Weights of a small mixture-of-experts language model, trained from scratch on English Wikipedia.
Experts: 128 ReLU neurons an expert, 2 picks a token, a sigmoid router.
Training: a variant of Adam for the experts, 374M tokens, 5701 steps.
Below are experts of layer 4 (counted from 0) of a mixture-of-experts language model. Rows are named router (the router's row for the expert), up (a neuron's input weights, with its number) and show model dimensions 0-127. Each number is 128 + 32 x the weight over its row's rms, rounded and kept within 0 to 255. Numbers have three digits each.
After each expert's rows: a language model's description of what the expert responds to. This comes from a sample of Wikipedia text that the model never trained on.

# expert 38
router:192069102117130144131100129073059142117116170135109134148127122094151081166098113134116141155102216164157119098169158078078153088120157145108143045102127132120203153164056067176159134152144141158169089123150123085128120170100160136144087154121103157103139097150072091125079149099130182136153128133109129085120131200176088135159107083167107144108145142165134133115094104141143106146155
up1:200115126116120137129119127140164129129106138128134160126138153111186129121135129136136181127072158181130176091080190107127128119092147166130089092130188132163117208120012112129145140119121129118127128116065142071032092093078134129124121146087027126095119125107127072148131134144114129113162137122150131125128074128184130118097108153150103131127131143147145147147126104210165087179121
up2:117127122112135119129121128128114152098123132122166139123180142145182134171102128191111144150105072196171183147134164131128129132134086128098128201047105128208163119127132177108159114097092123174110128118154071092148118073140131207119089139160121173047128116159055119170112192127127199149129096109133128087192105135124092107099129115128153108131128130145139137129102055103118100163087
up3:150128133109128141255113094120197113082149122059130110211130112169160153110172111123145122121134117128129114123102141161122127062193046117128167138143082133086097126098139127141126159172129136092093131093184127128122114123134113065135129149142113123145129090136131117122132161124154132128084131150135146130145164117205070123140128145130048136085140130125080173138124041138126082145128
Ac and res pieces, dashes. Word pieces ac, uc, ec, res and cons, as in coaches, cardiac, successfully, research, metres, plus en dashes in sports scores like 1–1.

# expert 13
router:169118151089136162142133162163137141144164132118133073200117150108134146124116115115120119142134127129140121066142140098086155138177147118101112082085126085109159145079115121132163133089072122107136122148143120075136136092125133111124154170128079242042143122109066086148098123158160128124065105132106183122187118198146062099144167121073107142181111132184078130150122150179098100161116
up1:108109124077141131139118100177097159165171226110088139208080114132115184157130087140120144128128127138138064104138129115138136142127136136085128132111199123128194123223062109143084137154080130177126104132132133081191135086064206141129048130147135121089099158053079191103162154130134123110135110142133128110115109123128122118123118092082147139100127135156128136129123142160123099110127
up2:107125131111063183172156108116142183131136129123108122205158127127107138191118148147137148174125125156207128118149197155190116163121145183128125154121054131129222136107105163131055128095127115084133094177130111074057111136117164151115149100128121055138159172128045161084121157143152089127164134102137122092095111155133132078128112128131097054125121110123129127146130112134147112121129
up3:097115107036130126173137100092100145157149131134127128150130143093124143126098134155094154093158123149114184148153121095082148131135138165115123136113113095153242128175126129179113128182097168218164149210132130137074126120086205144083115128168104154079108068063104124126100164127129117130096107142138093106136099214121098085158129129143124133107098116144120128120126106157073176125113
Section headers and infobox. Section-heading markers and header words in biographies and infoboxes, such as Senior career*, ==Career==, History, plus coordinate digits and the pronouns He and She.

# expert 48
router:181055078131150113156106142150071161178118144053131150127158111100150157183078162147127140131110211195152151126149102118155100150128108143089162074102158078113181115149055119125127088124096157167126133096125122066150121089113109112159150178086141086071117144131096106117110141178151148137134146129127145120172132185128093120064097149167158057148150124178103126141125139161103088163124
up1:129069120115171152098104086187098234126143149126172147110115044130111135126123124087146145100129175115177111128201134132062121118157119128135235140082134184166097145130106108131127128083140119113055131069149048156096130148119125144128127160096127129155129094130104100152136122151172133124123140089079115056135132149140108128188080113098154101128124182104161117134135132134117131127175
up2:091132129112115165100150216093079137129162121137173107142201122112142128176155171137114125109089151089115101108133111101172022163115101129123116143104133128181091123089124143116119109133076184128105062195145122090081130192122109137135116114140135132127134133150150159171127120119153105155130101123000138114145103135122100131062098111125073100117129137121139134173112127202116116178138
up3:151104160121127129163134163133125130144118125082131178130127106000241155120141136128130115141056100154123179137145129077129118132114151086135129153117159089150144119104118085130129114193025125084141186125161131130140099131112117044139140162128101129109128147157123132102122190126146154129128126115060159128089157142131092110106129149115092125140131080122158192130111090143162125115132
Word endings after qu. Closing word pieces after a stem, especially after qu, such as qu-ite, quar-ter, pla-que, plus UTF-8 byte pieces.

# expert 60
router:153127096091165149170096156170158152158140139111141139152167075043112165175091194115128152133096173168166144083155156104154085172154168168094158086097151111089145146104080102134160137172093155192152122112194110079094104084110130111113114159102094170079127139126096091128097128165123087144093080165120141096144057166147107154076147151100108081156104154149114117128116103161099104156091
up17:115144072119172146201138169119138210128118120133133118127132129090149128140131124116121147126134139122175125118122153129142127134126113126027151127136126122104161203119103128133099134166123113099110022035125127111109080127017125132124124196101141142165071115111081133120147119119150094085126123158163202123153122129102135122129095105173127125134121129144151165123157090220087154170126
up18:119128109113157126157135111129190117134148179132128122145107089104141158160133110155129122121129126123181142129155134134085103076119082154135160156163124062080112133125144110174140207119142111128145181111181101148122076124068184132130148245116131155141100126110106082126091100125138128255105144134131088113149130118123111114125140125189092108133128160093155128138112103118105147217149
up19:126096116128147099152066130141126251052099131136106148096202097098156133137129097128122143122144218136130131129142112108114123157154176092126124109110121135167152112052120069130149129144123129139130158122124127092111095106126162117096116133127080159107064109083107105159119108195128076151124128116083168111124124123156051108113144177055127096165123140145096186153158174131129118197156
Function words and newlines. Common tokens like the, comma and line breaks ending list entries, plus decade numbers (980, 970) and non-Latin byte pieces.

# expert 17
router:148104090086133154165114178153134124141113132131129100117125150185129148118092091232142141148109149151101157153145111093070115182201112110112190100152111112114185171172107090150143130176089110169117103120099068095084095067152168069082127143140108121136142094087099162149115162194128141130116127169137117112131091093119164131124096145105124074178109158184074122179156097114119108092080
up1:054135129086131130187097120159127135153244078120121134135155072126113141125133178176128128158130097174176138182126102129111152144132055093153091124086126106197111110134135144137131124116116139125103122061151149031145127089121130120121037150144128129113088137149063128129115166107134130128155064126115148123161055125149125129046092176127127139141128110130099122089128084129148097129129
up2:200007186127207122127112111130139135177217174128089114157128071132130093120124116154111133133161139161126131119166112173157130141130121105142153093127117123153093153137127133115129126119128131123132080120111124136084123122131131139214123174068119151188071076129120128068063138131199120126143130120140117149124078117128112104137157091075071125206108150155122132138123121187133094105130
up3:162092121145148131135122150186143155212052129127166124130139116139147076124118130057128137129156153131111095090133161117095118127110122193103100153044101094143163125125127131128142140168088129128118107115145066182137096194129160112113109161118133155143114102152090130109114128087177134098099143128130150000145178170127129080171106101121128095131128151149102110228153152127092087104133
Word-final y endings. Final pieces ending in y that close a word, such as twent-y, part-y, new-ly, probab-ly, supp-ly, Tyrann-y.

# expert 12
router:145128083114156156171080162162146140136153139105157168143140113029135168176100177105119153128079162170155161092173138107173090160170161175085132090114160119102153158100085092135166154193085162195149117131185119077093097099114154092122114168108107150098120161119092097137108141157120096135091086153126136084142067172156111124104155157086109077158086149169139094132134109120124098162081
up1:120083156162118134146146156107083128169150174113134110114095096148172095152135105126167170163095140056169125144117162118103120126123060131156145119133169152195180123115126143105080122115104200158154155108143130137124131134151144105031061146082172130121072137136137106142136177190081160111156141118162210141144112132102149058122098116136127093114093134086023126165135155122150128143128
up2:144064111131167157189131100125111175162089080140180140162229132127121113175137111132113157115090115132135115056137197138107101110104133120125128165102082146127130097157102144138125163141135118129083082141130110077142158129142129164146170140063144205158104130093128117210134173095126113138122135114175142056120130156171063098169118120060149085128130171121056126123172125144111122163128
up3:108066128128136127126054138127113120136137123072234145113118092117162079139139123152134125174110206146125080194164091112157129119141129100118097099134126115090106150127128128135128115143117218135125145105121128124102136125074109108101071117137193116125132150127125133198109186106141136165119135068093135143168092102185100171156128132127135140127086165103127219149127017123131132129096
Line breaks and boundaries. Paragraph breaks and sentence-final periods before new sections, plus invisible marks after coordinates in lists and tables.

# expert 14
router:136128078105144149118126191160134153088111182131115136165153115118128145161125075148130186080093127174148115097142171082156090137133126130126133101115084136204100112073152144197149178141082105141160062116171057102117087122126147120129091192105092116107142123131141051129096210136090101154091087113083156131133130164115140143108142146119074095140124170200174154151129153134096076139125
up1:145110138145138130125080168170155131113152162114139111144121131156197093083125125100113084113114131132111131085154120211124154132108175143126132028034119076131167126138096166139126123115090139134114130111137128130114144120131138074065128138123091132152111133132129118097135152187126129119112175108133134128178117183160143122124099108158124100119000152122015073119165134130159168152129
up2:124120130114122202129149115127131193122078135140114111157116163140154149093115122190135149086048180128124128143123126059159139104137099126129178127126185113141131145122124142183123171162066127093115074112178150074106108117125135074182064077148089143164112161161132100164070128135127062153103118126147129134096128072141104125155133108128123137131110120034123106199066071138116077102139
up3:106082127146142105131117121098129153124104104127121158141124113116196186118050039123163125142085155160126211135137131118180122113122079186130121138147113128125120126107128137203125130138122128139155105153169123122118106128126128166079064176092124135088135142191094000141120136131127131146113129131122106153118108134106129138107226157125061109098128131058127154169139128100085111117134
Proper-name openers. Beginnings of capitalized names and adjectives, often after the or a, such as Austral, Royal, United, Afric, Indian, and single capitals like S, M, R.

# expert 33
router:137102080137162106184142189180122113065109120130160122156134110127142180154155127108177188108096153132135103122119158165125150112121148167082124140083151086167151127085139098159118159177077130153124127079073101113085073114116136126083132137152159097065145124142102098184131141169155143136096145148081200092090152166194134115122158203121119103123063152153094138132143114148065111067177
up1:158128081032146135127128102127113157158138137110183124132125107132159141130126136150125126149083078123105133164127125128110152158142130143122151101115101117105127116066081057099115206130117214203130129088165102105074159124126127099135126126114145101116146155190120059092124122176146145097151063138107128121136146151172111123117104165248135133141201115136101189121071091115145127140151
up2:127110142130122105255130237130127143126165123125144169128184132090155147114115065153129126126131101151127099071139129069122117109150146116122146124124128128119117130050128107103142175172111149129124159170133126045100157076131128131126096222076096135116087132130130082137125129137090126125127085116128184092148130121157107165105047109128046087158128138133130116134153134148117122132129
up3:140126125100105136215113114115128134090197185161128127122205154064154190146170075122148160132111114148107097126167121134034130112126072141131125133163138218147054131132145129136142181122132117175096130118167126095117117129109125138097111159125126125152115132072129129213096106110101101104141103126112093073121123160069107199120171118130130141139061130144134157128121104205136113134137
Name-initial syllables. Second syllables of proper names after an initial capital such as H or W, e.g. Wyl, Harran, Shyla, plus up, down.

# expert 6
router:114160042096116133136142166117175165162127133076126146151159150105137106116052163188170206089119108163223136087121150097122133191140108197125137161120113111152142131120069090171149117133099079163103108122088095138094126115126161128075080156056124145111118141190102086139056114149095164156136041121136122114138121149156123096129091157120115136117131140153156119122140121158138153149118
up1:173078095129153093211125171190123133125106199075131128192128118107131091128095199129131124104205114141087132128192144146126077053099144189109148148107086181151157150151119084153191125141108108156187064078113128138163116183142074125127131131122127153146108130127119094127148086128092101139115129137102146096155131092117156097137163107128124072128118116128082178140120102105071161117147
up2:195077112128133126186107123126119129118217166127136157153153109094130119133095134131162132170058073153152126129131143122113123127144112131133128104126088124155139182142143137141097178138136082084128119044127141127124077102124098111158041178083130122126039132131127129125136218150150078132179125120104106119163130213137133171127127075127126127120126105141109140099101126241134142155128
up3:088111068125139128130131129095124187174080140146136131184070107092135161132085088078148064133166128146192126083127142138109097128146096140127202118146135047138150130145130094173128128178119148132108063125117126128128123119100155113142103143091135133163104042122130017127088148146125109216125129118128128148121170123165122128127111151128140126112067105165077130127195131124116151086191
Syllables ending in k/g. Mid-word pieces ending in k or g, especially after t, such as undert-ak-en, y-og-a, l-ik-elihood, Henri-k.

# expert 30
router:119163105082178114151120207160071155161111164126125138108152138075105163158123124138127127147108139156212132067159145106080117147136189117112118118060088129158099170094093134098178154164157160145119090139133096084136110145138145059158134169151080135121141170095107123144140083152037120175061107111154219122115097125127093117095128139067080103133085146104126130149148121155133114126135
up0:156128179122131142151156128106125157133141142056125107130036137106120138162123085128148182148162140120190164167125140141136132135146133109130125130128169131120112148039087134127108126166133145043205177158167116105023135083127170145130126104079154109066108128189127106137072095118128131112099123117140125129097143128121061067114154133152138144194132163098075177137116148151080118153130
up1:118121059172143146104139150127125130169163118090137141140141066139089127120083097156175074092092130107143067062118095132121117006128100129146124126149122152136206157096125204129199124128091162076139114074146139142128130133124179158119146127177115195085130120082124119172107120136154117132134147152132147082155071146071142126071125066149127121158086153140131170135171113125139147128132
up2:140138099118148131097085222153201214129122157123124106138201135124124195096148109152126150078118121113120133125099081080129087058149122154051123126174129117209133112135191161133138143131133136111130056124135048127121145144155137133126110082081129198147131135127168123111124126114134154096069188121127116129104126138128105104128139127107133099099127122127075166143180133143054094158138
Taxonomy terms. Word pieces in scientific classification lists and Latin names, such as Cl(ade), Family, Scarab-id-ae, Infra-order.

# expert 58
router:146089125125195141141112131129127167118067108119163161128146151162113141133064134088157107133097178099190160097167121148143113129118105179108111141090144099134201137123079152134124151110100198154093114131143066102055089104086182119153097125119119133072123140152062107154107125195126224135109112107149128132170125196107076083082120140130172088160087131170141131170121114129131086143106
up1:089155121138167115129126108137152190123084159129191116140136113127117122131170136123187120102123134118138104148166166130121129132135103128151118164142116030122112130113148113126136130135130179153134168111121119026112144150109045123042132129130127127160132132116106075180125134122132119149115161057128130118134085097183024103164078144126132022104108128139075139123115045127100133146117
up2:202058098130187119134165204108131164136129124109226127107122145114111168118134138129165119134159129130097104131120130122170128166120079115176139172054136117115170125140136173084156198117084124145149114106124108076130139122161178129113125119112127125137167104127117111197101125134115161214107149124068114137124093134137118150139146170142131089089002071122161128155118091131147127115128
up3:179132076123204206128185103160169172135102126115124168147123100128146107130139087124142127122127149108141146119179113138114128106116125108114140128125138103147147067128100140130104141096136173133125123118171147120100112084058111081150055128113121130090171154126144118100070131140132187138132182115145150022153132092129128130169108134128120184168125175079128113089122022123076141064184
Pieces after st. Word pieces following an "st" or "St" start, such as op, and, reet, yle, adium, forming stop, stand, street, style, stadium.

# expert 29
router:117137124120134178157129179186100110100110163084152111137112135149120130161094150138118133094091148174155150135173125122123037140214114106075129144117084102168149116129111094166139116124070091212125060131134076123108130097068150134100136155091133145123118197168105111166101148194112115148066146121062181093114158103118133119151104136116154077163119187147127108166115165125096129092174
up1:099016126064208142128124126112115127144132208119114145172129156125118158111162136125138143127098090138135141128166109161113160094131096120122121139134089151129103130122127114189111134129130127124124153128148070076077150064168125120124107133128137230066129099144127088145134175114100118198127132156136175136162148130128104115142126123128154139184139146127127192169126071220074131132199
up2:128096146127158125126090174160129130060106073112134211164128097071128120174108102111153133204134161151184132153132158071133098145059132095126223151142145123119128135123136121155126191130137140128150202125149096107041078176121119129127193203135129128098165131113132129091095097154075096129081183141121130120125126139130127095101112095128157130124069139172121119128117132163157080112109
up3:118135099043132130110105131072156126139143126100140129190165086140123099127130128101122127087112153123188099072132128124184147151139085128050179091131193057149138121129077175095131113156127134127088093080133149084125125104127155095160091129128127144087123151086131127088152144129123149172130075128132130143128115130194126153047142127142155091144073100191110111133132072131122128248142
Odd pieces in names. Pieces inside unusual names, places and countries, such as U-ly-sses, U-y-ghur, I-D, Ind-ust-ry; also England, London, Germany.